{"n_layer": 9, "d_shared_expert": 0, "balance_loss": 0.0151, "balance_bias": false, "init_std_down": 0.0, "lr": 0.00989, "schedule": "cos", "final_lr_fraction": 0.1}
Below are experts of layer 6 (counted from 0) of a mixture-of-experts language model. Rows are named router (the router's row for the expert), gate (a neuron's input weights, with its number), up (a neuron's input weights, with its number), down (a neuron's output weights, with its number) and show model dimensions 0-127. Each number is 50 + 15 x the weight over its row's rms, rounded and kept within 0 to 99.
After each expert's rows: a language model's description of what the expert responds to; "comes before" lists some tokens at least twice as common just after its tokens as in all text. This comes from a sample of Wikipedia text that the model never trained on. Tokens count by the router's weight.

# expert 55
router:30 63 40 57 25 19 41 72 44 60 58 26 68 63 75 42 53 34 45 47 76 39 28 42 32 51 41 57 24 54 68 67 61 24 43 39 35 20 50 44 55 45 48 70 36 68 17 55 45 41 34 68 50 49 30 61 29 33 56 35 30 47 33 46 60 51 60 69 22 80 63 34 57 40 59 41 23 67 51 32 54 33 54 59 46 41 59 41 45 52 55 73 49 69 45 80 36 49 77 43 55 16 44 23 59 45 38 60 54 70 40 56 76 41 60 64 43 45 39 53 50 73 44 74 42 59 59 37
gate1:74 44 19 58 19 34 52 52 47 67 56 42 47 30 56 53 34 60 40 34 54 59 09 53 28 53 57 76 41 86 65 77 49 32 37 48 39 51 54 36 59 70 84 52 50 39 52 37 60 57 22 53 40 55 31 56 51 77 49 44 56 63 25 54 29 40 24 85 44 45 52 53 18 31 45 53 54 38 51 59 54 44 37 57 32 38 41 29 54 48 60 43 32 85 58 46 41 47 52 31 63 45 30 57 40 46 28 46 51 52 47 37 48 69 34 64 30 51 36 52 73 77 70 54 52 60 71 72
up1:64 61 53 20 63 53 61 67 57 34 75 30 46 28 40 49 36 55 46 52 24 57 66 42 83 49 62 41 46 47 46 46 17 89 66 37 51 49 41 35 53 53 45 33 72 27 54 33 72 52 35 37 63 62 26 42 57 30 50 46 70 51 75 47 37 64 36 25 89 44 20 39 47 58 27 50 56 41 47 33 60 65 37 64 56 68 79 54 55 43 28 48 58 30 59 35 52 61 28 52 44 53 63 53 47 82 66 41 54 24 53 40 50 46 62 28 58 56 57 28 61 16 46 58 48 42 44 67
down1:54 39 47 69 21 66 50 51 61 32 46 62 42 61 78 64 44 64 34 63 40 42 60 55 42 58 46 73 48 33 58 41 53 67 26 71 48 65 59 78 65 41 63 58 74 55 68 25 52 72 25 51 73 47 24 44 49 55 57 46 82 48 52 41 60 51 48 55 41 58 53 53 27 58 62 40 41 52 41 61 62 53 48 59 33 47 57 24 91 62 48 48 38 62 21 37 20 22 67 45 42 38 68 65 51 58 51 40 63 21 64 55 57 61 40 69 40 66 30 59 54 59 44 37 49 43 00 25
Description: Sentence and section ends. Periods, closing quotes, line breaks and == heading marks ending sentences or sections, plus all, both, between, throughout.
comes before: "\n", "==", " The", " In", "===", " He"

# expert 36
router:62 70 42 47 59 32 34 60 28 30 44 44 55 54 26 56 36 63 89 49 69 48 57 34 25 46 61 63 49 44 65 60 76 70 59 45 37 53 57 42 61 47 22 69 68 55 46 46 54 63 32 55 46 32 38 52 32 17 45 29 36 43 51 68 56 62 76 57 32 57 56 80 54 43 88 25 54 80 55 43 59 43 37 37 46 31 51 45 65 36 57 39 34 39 46 62 21 36 61 77 62 50 17 21 61 56 47 61 36 60 13 57 50 34 42 42 27 67 60 64 55 46 56 71 42 50 51 38
gate1:15 55 67 50 80 32 32 37 49 34 51 57 48 82 70 17 49 54 65 50 59 37 59 24 21 69 72 57 51 56 54 57 44 43 54 31 28 35 69 60 68 24 58 60 55 45 55 56 53 62 35 37 18 39 69 68 61 55 37 20 28 48 41 77 29 39 39 50 46 23 41 39 19 63 30 40 53 66 61 31 59 76 49 62 68 53 61 73 64 79 59 62 50 46 47 43 51 54 44 52 48 52 50 57 44 58 60 63 43 43 48 43 57 63 66 79 57 51 27 36 41 35 73 71 37 68 59 56
up1:35 49 66 60 79 25 61 38 73 43 37 43 33 77 53 59 30 41 47 28 64 42 56 43 60 57 33 51 23 35 42 51 44 70 48 35 35 47 68 55 90 28 60 70 32 57 48 55 54 64 50 54 34 58 68 61 44 35 58 53 56 50 56 74 32 42 29 67 39 35 30 42 39 55 36 20 31 76 62 35 51 64 69 61 52 50 25 72 84 90 45 54 28 62 56 61 51 51 43 57 64 58 30 66 39 51 59 40 20 43 47 61 53 49 60 76 62 57 41 23 36 54 59 53 33 65 65 72
down1:76 69 34 52 51 66 38 62 55 53 48 64 53 50 45 55 24 61 48 37 45 58 42 61 57 30 44 54 42 58 41 51 67 66 69 67 23 52 38 23 61 42 48 31 40 38 87 53 55 54 49 63 69 39 44 44 59 35 28 53 66 53 67 53 46 32 40 32 45 72 63 68 65 37 53 36 51 45 56 71 24 37 62 73 76 51 70 25 31 49 60 62 49 10 47 38 46 68 48 14 32 63 52 33 37 52 33 44 28 54 26 69 59 20 37 40 55 18 58 79 50 54 58 17 64 49 42 61
Description: Periods. Periods ending sentences or following initials and abbreviations, as in "Thomas B.", "U.S.", "2007.", including quote-and-period combinations.
comes before: "\n", " The", " He", " In", " It", " This"

# expert 2
router:71 67 53 57 21 25 26 66 38 68 56 69 33 70 44 27 56 46 64 68 44 61 33 37 30 42 67 53 52 58 63 53 50 29 48 67 40 38 68 67 53 58 55 44 58 47 40 62 38 45 34 56 36 37 56 59 23 46 43 54 42 44 42 36 54 50 79 66 34 54 54 42 64 49 61 28 63 37 37 57 58 50 29 36 58 40 38 53 43 59 25 32 47 55 71 63 19 50 25 62 50 22 18 50 67 61 35 89 74 51 25 34 43 52 57 64 33 64 48 68 52 87 85 46 51 27 62 62
gate0:64 30 79 70 50 48 34 39 43 58 45 50 60 72 67 45 54 64 81 51 39 48 62 38 42 49 38 59 59 54 45 54 30 54 21 31 50 38 48 82 26 47 38 50 24 63 47 45 39 53 53 64 29 60 45 27 64 53 54 44 56 69 30 66 65 34 56 66 33 29 47 66 57 49 56 22 70 53 79 38 16 74 54 59 48 38 45 63 68 52 64 48 59 46 09 75 56 87 41 41 42 55 29 33 52 69 32 38 26 49 71 52 41 48 45 62 42 32 47 50 45 74 56 63 50 39 87 48
up0:58 50 53 54 54 49 59 40 44 50 56 69 39 20 48 38 47 52 40 25 68 73 35 83 37 46 68 74 37 76 59 30 40 19 42 42 40 74 51 66 56 58 58 38 44 39 53 71 48 37 74 70 63 77 60 77 64 35 57 57 55 66 58 56 61 79 74 53 48 45 66 40 76 73 45 48 69 34 48 40 51 53 68 71 70 55 43 68 43 53 22 70 54 60 82 42 54 24 64 52 69 33 36 43 16 28 64 64 58 28 36 56 64 12 44 48 50 35 56 51 48 35 41 43 50 46 52 51
down0:50 47 45 42 54 19 70 80 78 34 59 50 72 35 47 32 58 61 45 55 55 55 62 31 58 56 70 80 77 46 70 82 35 58 58 63 30 57 54 56 43 28 42 22 18 50 48 49 48 45 47 61 63 68 70 49 49 61 81 65 64 64 56 62 46 69 64 47 29 66 57 94 62 40 71 44 38 45 46 49 43 73 67 74 60 25 71 47 74 70 50 48 44 46 65 42 43 68 54 34 46 42 54 24 38 74 41 67 38 58 54 30 19 58 62 48 43 55 36 42 58 63 73 40 51 52 48 43
Description: Section heading words. Words in section headings and infobox field labels, such as History, Career, Statistics, Personal, Coordinates, Species, Credits.
comes before: ":", "==", " ==", "\n", " |", "==="

# expert 28
router:66 91 48 44 39 30 46 70 59 51 55 66 55 72 74 54 34 58 71 31 40 66 49 60 25 41 48 34 64 44 31 58 45 40 52 54 47 49 64 38 75 49 50 65 61 44 47 40 59 31 43 69 44 53 49 74 60 45 43 55 43 26 48 48 36 63 41 56 22 57 80 42 99 49 83 43 25 48 45 59 49 48 37 54 41 53 58 44 62 34 54 73 62 58 36 78 32 11 43 50 25 51 44 32 60 47 50 67 40 62 16 69 46 45 42 56 49 46 33 41 42 81 79 37 56 33 50 44
gate0:55 45 51 66 54 36 60 16 60 50 33 39 33 63 61 40 53 47 23 61 40 47 38 68 70 57 67 46 37 52 57 41 40 55 49 46 54 42 46 46 28 36 28 33 52 27 63 40 64 43 61 62 37 65 71 91 59 30 57 40 65 45 52 18 15 51 58 55 63 77 47 36 61 45 34 26 64 68 63 55 21 37 16 54 44 72 57 29 51 26 60 48 41 49 27 26 34 46 67 76 59 39 31 66 68 22 70 53 54 56 51 44 57 35 58 51 39 64 59 43 49 63 38 27 31 43 21 62
up0:39 46 80 59 58 76 53 43 45 45 35 49 44 52 41 60 59 21 44 47 34 38 44 56 76 42 65 57 24 32 44 36 36 55 45 51 73 50 33 55 31 38 38 70 69 45 48 30 56 54 57 65 53 51 66 64 48 44 31 45 64 30 61 35 27 56 38 75 69 58 45 28 71 52 71 23 63 64 37 63 21 48 10 56 64 44 60 32 73 77 64 55 44 55 37 17 59 28 48 67 66 33 43 51 78 31 58 48 52 41 58 26 63 22 40 63 40 49 28 41 54 61 38 18 50 31 37 62
down0:56 69 74 14 62 46 53 55 50 34 51 48 43 34 59 38 57 23 52 61 53 51 58 40 43 52 49 52 35 62 47 46 67 36 48 52 46 85 33 53 44 56 70 44 43 88 18 50 68 30 46 61 42 23 43 53 38 62 50 30 51 43 25 62 50 52 78 42 56 44 87 61 46 60 33 37 41 56 59 61 55 43 30 80 68 17 61 75 63 32 41 65 50 29 55 45 44 48 72 71 52 48 76 40 81 39 45 41 61 48 54 61 66 48 53 49 74 58 56 37 62 15 61 42 18 74 45 39
Description: Copula and linking verbs. Forms of be and linking verbs after a subject pronoun or noun, such as is, was, became, remained, being.
comes before: " a", " the", " an", " well", " not", " known"

# expert 47
router:62 69 21 56 42 28 49 50 47 41 35 41 57 52 36 26 39 30 65 33 59 45 26 40 47 33 55 60 38 48 29 51 52 35 29 53 51 18 69 53 61 43 65 61 57 57 44 39 41 24 60 68 55 51 23 67 32 38 24 34 64 28 53 41 26 46 83 48 33 69 67 43 86 35 41 37 46 60 38 44 49 46 23 54 53 33 37 53 50 48 29 29 64 63 73 79 34 21 52 78 42 47 32 47 47 58 43 74 58 39 34 54 57 54 72 41 32 67 45 33 34 68 73 73 38 44 67 48
gate1:36 46 51 81 48 47 47 83 50 59 58 52 44 45 65 46 39 66 64 41 38 36 37 33 36 70 71 30 35 54 64 43 70 21 37 42 66 20 43 44 35 48 63 51 66 32 45 61 45 54 74 28 49 47 53 75 38 42 60 33 46 68 59 89 75 61 38 51 63 40 44 42 40 52 56 33 46 60 11 51 45 77 79 42 52 60 53 52 52 38 29 56 35 18 36 34 57 45 51 55 34 46 26 29 75 83 67 74 60 37 56 35 58 37 50 32 45 61 63 42 33 53 75 30 44 32 40 47
up1:73 63 72 47 42 57 35 58 31 64 40 51 47 46 32 87 81 43 36 49 61 54 43 49 56 67 60 55 37 96 40 52 62 23 42 65 35 63 11 49 24 39 34 73 47 09 57 27 70 85 40 45 56 58 50 63 55 58 77 36 44 54 48 37 61 46 60 43 71 39 38 45 72 37 24 51 53 44 34 66 28 38 55 47 52 49 60 69 71 59 28 51 43 45 57 44 42 54 39 42 58 58 78 35 67 49 63 62 76 31 43 42 38 52 54 59 48 59 70 55 41 63 67 62 67 42 44 34
down1:62 31 64 06 47 71 29 52 40 49 58 64 55 68 47 81 47 46 52 61 60 78 68 29 43 58 57 39 42 42 77 64 66 24 62 59 45 38 32 46 45 62 67 56 45 54 51 71 44 49 55 44 53 31 44 63 29 47 65 64 36 58 51 59 55 74 36 39 46 49 34 44 88 51 55 43 79 58 48 73 45 32 41 41 64 45 34 57 67 51 62 76 07 39 52 72 26 61 56 63 55 35 45 69 45 46 44 66 59 47 28 72 44 82 63 70 47 39 64 65 57 50 43 51 32 13 63 38
Description: Stats figures. First digits of figures in stats, infoboxes and tables, like appearances, yards, running times, ages, as in "429", "110 minutes", "under 18".
comes before: "0", ".", "–", " |", "5", "9"

# expert 29
router:40 41 30 39 27 42 42 49 51 40 84 27 47 59 55 27 52 55 58 33 67 53 75 36 37 32 60 62 55 54 34 52 68 59 31 74 55 29 65 64 64 56 30 32 51 57 53 58 26 69 67 54 63 34 34 60 34 35 53 42 39 36 52 70 69 59 59 60 36 75 67 41 59 31 60 36 27 44 35 32 64 30 38 29 15 33 53 51 42 47 29 44 51 55 39 61 43 33 50 80 76 38 43 44 54 78 33 55 71 66 35 37 54 29 69 39 54 61 45 34 41 70 83 55 34 31 70 35
gate1:69 67 38 48 55 51 50 58 47 36 67 71 32 60 65 35 41 34 33 60 61 41 35 36 67 33 37 64 63 36 47 77 67 53 46 37 27 48 67 51 33 40 36 76 64 32 46 54 51 74 55 40 63 56 50 74 39 32 52 37 87 29 54 33 72 30 58 68 46 47 28 23 63 55 38 40 54 38 45 61 63 71 51 39 45 23 52 63 47 56 56 72 32 44 66 74 27 36 47 42 33 68 49 49 32 65 57 46 53 64 18 41 55 36 49 69 14 38 50 40 55 41 01 37 50 48 77 50
up1:74 61 56 51 50 50 49 52 62 63 20 40 60 72 69 36 41 39 46 24 60 30 53 43 41 38 35 49 67 28 35 54 27 61 55 58 50 77 63 59 68 65 54 61 68 53 36 38 57 57 45 10 51 61 24 29 81 39 43 26 53 35 31 53 78 59 62 53 40 70 47 60 77 51 26 31 56 61 66 46 55 55 31 46 43 60 55 51 58 66 48 45 51 83 65 57 49 44 32 44 40 68 53 26 61 46 29 31 41 52 55 89 50 41 59 58 24 47 53 65 59 43 06 42 60 80 45 48
down1:64 46 42 31 37 33 30 18 67 30 45 38 47 53 47 64 64 81 47 50 38 29 55 58 38 66 35 50 73 48 60 67 36 74 56 61 55 53 61 71 59 47 66 66 71 79 32 33 57 61 58 53 32 72 55 43 54 52 43 34 74 70 38 51 52 38 57 47 41 58 67 44 60 42 55 25 58 41 41 44 62 66 69 54 58 85 65 67 33 64 54 48 60 27 31 48 52 43 45 38 42 66 09 62 74 60 60 67 51 83 44 70 29 56 17 38 28 39 39 46 37 54 35 18 64 38 65 46
Description: Table cells and coordinates. Digits in sports-league table cells and geographic coordinates, plus markdown table separator rows like |---|---|; also bass, vocals.
comes before: ".", " |", "–", "3", "\n", " /"

# expert 39
router:73 58 34 58 15 31 45 85 39 56 40 56 52 74 45 20 43 56 70 65 40 47 48 26 46 34 70 78 47 35 64 66 61 67 52 35 70 27 71 25 59 55 32 78 59 37 36 73 29 31 48 37 47 52 34 41 18 15 45 34 43 47 57 48 54 49 66 64 40 62 62 43 61 40 63 26 22 49 60 54 56 59 38 41 40 63 52 75 39 51 28 50 35 52 66 61 20 48 48 63 44 44 11 54 38 55 35 71 56 46 42 47 37 37 54 46 40 65 42 63 42 42 48 40 25 35 53 51
gate0:57 37 35 43 42 44 69 49 82 35 46 17 67 46 37 46 40 46 61 51 42 41 30 45 84 41 59 29 30 48 52 47 51 29 43 70 32 83 75 29 44 59 28 68 65 56 49 35 60 57 33 45 56 50 35 63 27 62 68 43 68 58 71 53 49 60 47 34 51 47 52 39 63 57 45 58 64 69 71 58 17 68 25 39 50 49 47 46 38 55 40 78 45 70 42 65 51 49 48 38 54 49 30 24 35 53 55 71 55 51 25 52 43 75 59 38 22 79 44 90 40 77 33 35 48 59 66 47
up0:48 51 50 47 53 56 61 79 32 54 47 67 26 47 56 47 61 22 37 61 43 39 60 40 40 49 08 49 42 51 74 24 68 75 39 71 51 39 47 54 36 46 68 67 16 50 51 43 86 46 41 65 35 72 49 55 62 48 55 51 49 69 85 50 52 51 69 92 62 59 42 59 58 55 43 17 44 25 46 34 69 40 44 66 63 54 50 32 38 68 43 77 53 47 45 31 87 51 62 48 62 30 32 51 55 39 67 38 53 56 62 61 43 59 35 76 47 58 61 24 56 32 59 60 58 58 30 52
down0:47 54 48 39 55 54 26 46 42 48 55 52 56 50 39 36 22 42 50 59 23 36 47 43 43 64 33 62 46 87 31 48 33 43 56 55 41 51 56 61 60 62 48 58 47 34 38 56 52 30 39 39 46 39 32 52 59 51 35 36 22 46 44 40 72 37 48 35 65 35 16 46 82 77 25 53 61 58 56 72 73 76 55 43 59 53 81 17 45 60 37 71 60 24 40 54 38 29 02 56 51 53 41 69 65 48 72 65 66 48 59 62 38 61 48 61 59 68 62 55 27 17 44 70 68 49 47 29
Description: Competition and institution names. Final nouns of sports events, organizations and institutions, such as League, Cup, Championship, Stadium, University, flyweight.
comes before: ",", ".", " (", " of", " |", " in"

# expert 35
router:60 47 18 48 03 28 38 74 45 66 55 63 41 89 33 54 50 54 73 52 38 69 32 55 29 45 48 65 37 38 64 47 61 44 48 66 53 29 59 61 53 46 30 69 52 51 57 50 49 46 20 66 40 39 47 33 41 24 14 43 40 35 45 34 40 50 50 71 38 72 59 49 53 59 72 30 40 58 33 47 60 50 26 61 64 33 63 33 38 73 41 41 57 46 47 57 32 55 62 33 49 31 10 46 30 47 41 61 72 39 16 30 53 53 69 64 33 69 49 41 62 60 45 37 51 29 49 49
gate5:58 61 63 38 42 36 71 32 51 69 56 53 67 73 24 46 53 59 37 59 58 35 86 43 48 60 68 47 25 32 23 33 66 60 47 60 43 42 62 42 31 62 52 43 55 59 53 62 43 48 53 23 38 53 47 61 60 71 76 52 45 66 35 50 55 46 91 62 58 45 45 17 69 69 57 27 51 42 11 66 47 73 70 51 43 54 52 55 79 59 56 42 46 45 38 51 50 33 16 46 37 43 69 42 69 40 60 45 48 22 56 72 59 27 26 75 67 29 58 63 26 51 35 45 39 54 40 35
up5:32 74 63 47 48 85 26 60 60 41 48 41 63 44 38 50 67 31 57 33 57 66 47 58 45 43 66 39 56 40 78 63 32 48 25 77 52 64 55 77 47 54 33 46 63 27 45 56 76 46 45 68 69 61 53 66 75 59 21 75 58 53 54 51 54 82 41 42 15 51 61 40 41 44 76 63 61 49 19 46 56 24 57 59 69 52 57 60 76 63 68 39 56 39 42 57 34 55 54 76 73 56 37 51 72 26 38 43 50 48 49 50 78 31 19 22 52 43 50 35 49 39 51 39 55 46 72 48
down5:26 58 46 50 57 62 38 55 41 90 66 41 61 29 56 63 53 38 58 63 71 31 67 72 40 29 09 46 77 50 48 38 59 21 21 47 38 47 60 51 54 59 63 27 59 67 62 53 47 62 54 49 33 56 68 58 58 47 35 25 67 66 77 56 54 70 38 45 56 72 52 66 34 82 44 40 57 20 33 30 27 21 28 34 61 34 43 46 56 49 58 49 44 42 29 50 33 34 42 52 54 54 33 36 60 41 68 49 54 57 26 71 42 37 40 63 46 54 83 39 62 43 61 77 57 42 47 69
Description: Abstract nouns after prepositions. Abstract or institutional nouns and noun suffixes after of, in, to, for, such as service, construction, education, industry, -ation, -ity.
comes before: ".", ",", " and", " in", " of", " to"

# expert 46
router:54 61 50 28 32 14 34 67 55 41 60 66 34 70 22 51 59 59 63 48 43 55 43 53 25 52 38 46 39 38 34 69 58 57 44 66 25 33 66 64 70 53 37 64 54 46 43 21 23 40 52 70 68 66 25 41 55 40 53 38 48 47 36 41 43 64 77 67 02 63 61 60 68 70 69 46 43 58 48 31 67 36 47 60 54 36 48 54 67 59 20 67 40 69 40 57 35 31 32 66 37 50 44 33 35 49 49 65 66 33 31 43 61 57 70 49 31 59 38 37 62 65 41 38 54 12 46 35
gate1:62 34 31 59 50 39 53 13 71 51 59 56 45 64 41 40 56 59 56 50 63 42 47 59 38 53 44 52 41 33 49 53 50 38 62 80 57 36 46 64 45 39 52 95 64 40 67 67 49 45 23 62 32 56 24 39 71 47 46 41 33 61 22 65 51 42 64 47 19 44 64 49 31 89 54 54 74 41 78 32 54 45 54 52 49 50 31 40 90 29 39 50 59 64 46 84 44 60 51 70 64 36 36 30 36 47 68 32 46 53 74 44 50 46 59 60 75 49 34 21 53 73 36 68 63 40 52 59
up1:46 41 33 41 56 50 49 52 62 45 45 55 50 59 64 46 40 60 53 38 53 67 40 77 56 52 56 62 46 41 54 65 60 19 68 48 63 49 52 52 68 70 53 18 46 68 47 74 54 75 45 35 48 49 99 45 53 34 65 39 40 66 65 25 36 46 32 60 38 64 74 74 75 48 31 37 40 56 55 62 45 37 58 80 23 21 60 45 60 58 39 21 51 47 27 28 89 32 42 46 57 85 42 47 51 43 42 44 51 53 32 77 59 47 60 46 52 72 68 43 56 46 60 71 32 55 60 17
down1:64 41 51 57 51 31 45 35 63 19 43 54 29 76 66 45 57 64 28 22 70 36 35 68 63 46 76 52 67 37 65 56 58 43 36 41 27 41 47 54 38 19 61 56 51 34 70 62 49 48 54 42 62 62 72 47 40 35 55 34 64 61 79 63 61 45 43 76 20 58 48 30 48 66 71 57 62 47 73 22 54 55 48 73 55 40 59 80 54 32 30 46 38 53 45 50 58 23 39 60 67 34 36 58 36 50 42 57 60 44 40 41 51 46 61 37 57 65 64 81 56 89 39 32 60 50 91 55
Description: Verb endings and object pronouns. Past-participle endings and predicate verbs after was/were, plus object pronouns: -ed, served, known, released, him, them, it.
comes before: " as", " to", " in", " by", " on", " for"

# expert 16
router:47 70 64 64 63 35 19 45 50 45 64 46 46 68 57 23 38 60 63 43 42 56 47 47 13 52 94 36 56 52 46 55 40 35 27 40 53 57 82 41 42 61 65 54 40 52 38 50 34 49 54 71 54 47 52 37 43 30 46 39 29 48 49 31 30 59 71 64 39 54 57 67 68 39 44 40 59 40 43 60 63 38 48 42 73 52 52 42 58 45 33 54 51 30 75 72 29 38 32 45 44 20 25 57 55 60 57 74 62 68 39 35 44 44 37 55 25 67 32 44 42 96 80 45 44 13 68 63
gate0:55 67 46 71 75 41 44 44 53 31 36 38 57 70 33 38 68 46 61 38 38 80 67 45 13 36 41 78 52 68 51 47 59 42 44 27 47 64 99 56 20 39 54 61 55 56 53 47 62 39 66 51 40 72 60 29 27 60 50 46 29 72 53 49 52 49 55 56 34 65 54 76 54 46 59 58 55 82 62 30 52 60 51 24 59 50 61 58 38 71 37 57 51 55 51 46 49 47 43 44 49 65 36 18 75 65 44 26 32 60 48 40 30 47 55 53 49 46 70 53 90 58 72 61 78 65 38 61
up0:41 46 41 51 55 59 49 41 19 63 49 64 46 40 76 32 65 57 34 44 53 45 38 33 70 45 24 80 61 20 46 32 52 76 68 35 49 14 44 25 64 39 34 46 41 27 34 55 40 48 54 53 63 56 07 47 61 35 65 40 47 52 45 32 30 72 32 42 53 32 35 71 43 33 29 34 64 31 44 66 21 61 59 61 24 50 41 46 56 53 36 53 39 53 29 28 67 70 61 58 45 67 51 65 29 35 34 64 59 28 31 46 56 36 31 60 60 63 42 47 55 31 40 35 42 43 69 24
down0:34 43 41 39 14 50 41 49 36 47 54 31 50 58 22 61 46 58 60 68 60 81 51 47 59 65 49 35 58 52 55 74 55 30 54 33 49 56 49 79 29 19 80 42 49 45 54 73 42 48 63 46 56 29 90 66 34 60 34 60 38 60 81 32 68 58 46 56 42 44 66 41 36 45 49 41 51 59 27 58 47 48 49 24 55 41 49 22 59 62 61 54 40 34 40 59 48 79 52 37 36 62 45 33 50 59 69 69 90 59 54 21 68 60 47 65 32 58 31 55 62 55 47 46 23 90 56 50
Description: Infobox field labels. Field names at line starts in infobox or taxobox lists before a colon, such as Born, Personal, Coordinates, Species, Parent(s).
comes before: ":", " information", " name", " by", " classification", " birth"

# expert 44
router:56 69 38 59 52 36 32 54 58 31 48 38 51 51 52 53 35 63 91 40 68 43 51 32 31 48 71 62 53 50 55 50 61 64 67 38 59 58 53 53 64 43 50 72 67 50 50 59 31 42 32 68 40 36 48 61 21 18 43 20 26 46 57 58 56 69 73 63 30 70 53 69 65 46 87 36 49 46 68 68 63 33 34 39 50 28 51 52 83 45 49 42 41 41 67 71 42 27 58 73 62 43 12 54 64 45 55 67 28 54 13 53 39 48 42 42 31 56 51 62 46 46 74 78 61 46 73 52
gate1:73 48 38 47 49 48 52 50 10 63 57 67 26 39 42 46 46 38 35 77 82 61 53 22 69 44 70 41 52 42 80 59 57 32 55 55 39 60 42 47 40 60 41 56 66 68 54 47 76 55 38 80 72 73 49 18 36 55 60 46 26 38 69 49 60 60 74 42 30 34 44 14 48 52 35 42 54 41 55 59 72 54 41 44 35 77 33 59 49 42 49 35 56 45 26 59 57 55 62 45 53 37 61 41 73 56 66 54 55 84 46 35 67 71 73 64 54 24 58 58 58 40 70 40 36 37 73 72
up1:40 50 72 50 56 52 41 47 65 44 41 49 50 41 66 31 33 50 73 44 27 41 49 91 27 32 56 58 59 72 40 50 65 55 64 38 57 60 68 64 43 22 56 46 52 52 40 56 20 44 51 49 61 47 78 48 53 49 31 43 60 62 51 68 43 58 31 56 57 50 45 71 39 41 33 47 48 43 50 31 37 54 20 40 74 61 61 53 56 78 39 41 20 61 91 38 33 64 27 64 58 65 43 40 34 72 30 66 45 16 44 64 46 08 54 34 52 57 35 34 58 74 62 18 47 58 35 38
down1:23 57 67 58 69 55 37 60 44 49 28 45 52 73 54 76 63 44 33 60 56 60 13 80 63 75 35 48 62 38 49 71 62 88 65 47 65 45 68 50 40 72 54 51 69 72 35 71 47 61 41 40 50 67 43 59 59 71 21 41 46 42 72 28 51 64 40 39 39 70 57 31 47 40 35 45 33 81 44 49 64 48 29 42 40 48 34 73 67 79 60 48 40 54 36 17 51 40 57 39 44 62 55 41 67 55 49 49 47 24 53 54 61 70 80 34 58 47 63 45 51 65 62 46 51 84 50 31
Description: Periods and decimal points. Periods ending sentences, plus decimal points and abbreviation dots in numbers and times, such as 89.6, 1.74 m, a.m.
comes before: "\n", " The", " It", "5", "0", " In"

# expert 37
router:44 38 28 44 27 40 45 54 50 37 86 27 49 57 58 25 52 56 61 34 65 57 78 39 37 30 61 61 55 51 32 53 65 59 34 68 50 32 66 68 59 54 30 31 50 53 55 60 27 68 67 54 61 38 29 61 30 37 53 40 40 36 54 75 64 61 56 64 37 74 66 42 60 30 63 42 29 46 37 31 63 31 38 30 14 34 53 53 43 51 28 43 51 56 38 61 40 35 55 81 78 39 42 43 55 80 32 57 72 66 36 36 52 26 66 40 55 60 45 37 39 67 82 53 37 28 69 37
gate1:75 65 10 45 52 39 35 71 16 26 45 57 38 41 31 75 58 77 36 40 55 46 22 63 28 45 59 49 59 75 45 36 65 30 52 52 54 43 49 25 47 16 77 36 42 80 29 41 72 32 50 47 40 54 67 56 39 29 67 29 41 50 56 62 60 36 56 56 50 72 42 60 65 29 45 37 49 47 66 32 46 53 30 41 47 48 54 73 49 56 46 47 30 57 63 39 48 55 53 28 59 37 30 50 36 59 59 48 43 50 39 42 63 48 45 48 31 13 37 68 40 90 25 60 50 58 64 53
up1:38 30 47 51 49 53 86 62 75 49 35 25 46 74 27 64 70 72 45 80 31 44 24 37 48 46 44 48 53 62 55 38 48 52 27 33 50 35 15 52 75 55 49 63 40 49 46 31 52 53 49 58 35 39 40 35 60 49 55 63 69 56 41 43 52 44 59 51 40 55 58 63 34 36 41 54 18 54 42 45 69 38 44 54 54 33 57 27 42 07 60 28 54 46 41 11 42 46 45 33 70 38 41 56 35 54 49 62 23 44 46 44 79 35 59 68 46 26 42 38 21 21 32 52 62 25 32 45
down1:82 51 45 79 51 43 58 76 73 32 63 45 63 63 50 29 63 65 53 71 65 44 65 73 46 54 35 29 34 44 26 60 34 70 56 27 40 47 47 42 41 20 50 42 46 42 81 35 55 51 49 41 45 57 52 56 69 73 66 49 39 38 57 43 32 58 51 63 50 54 27 73 57 32 53 83 46 36 36 52 58 32 58 46 74 38 64 46 63 15 82 58 51 21 43 63 58 69 46 66 64 40 32 49 69 29 58 60 59 51 45 47 40 29 40 59 37 54 41 28 41 62 95 45 58 55 28 34
Description: Mixed table and name pieces. Scattered tokens, mostly table pipes and fragments of names and words, e.g. T(ennis), Al, bachelor's, U.S., due, place.
comes before: " ", " to", " −", "uten", "d", " S"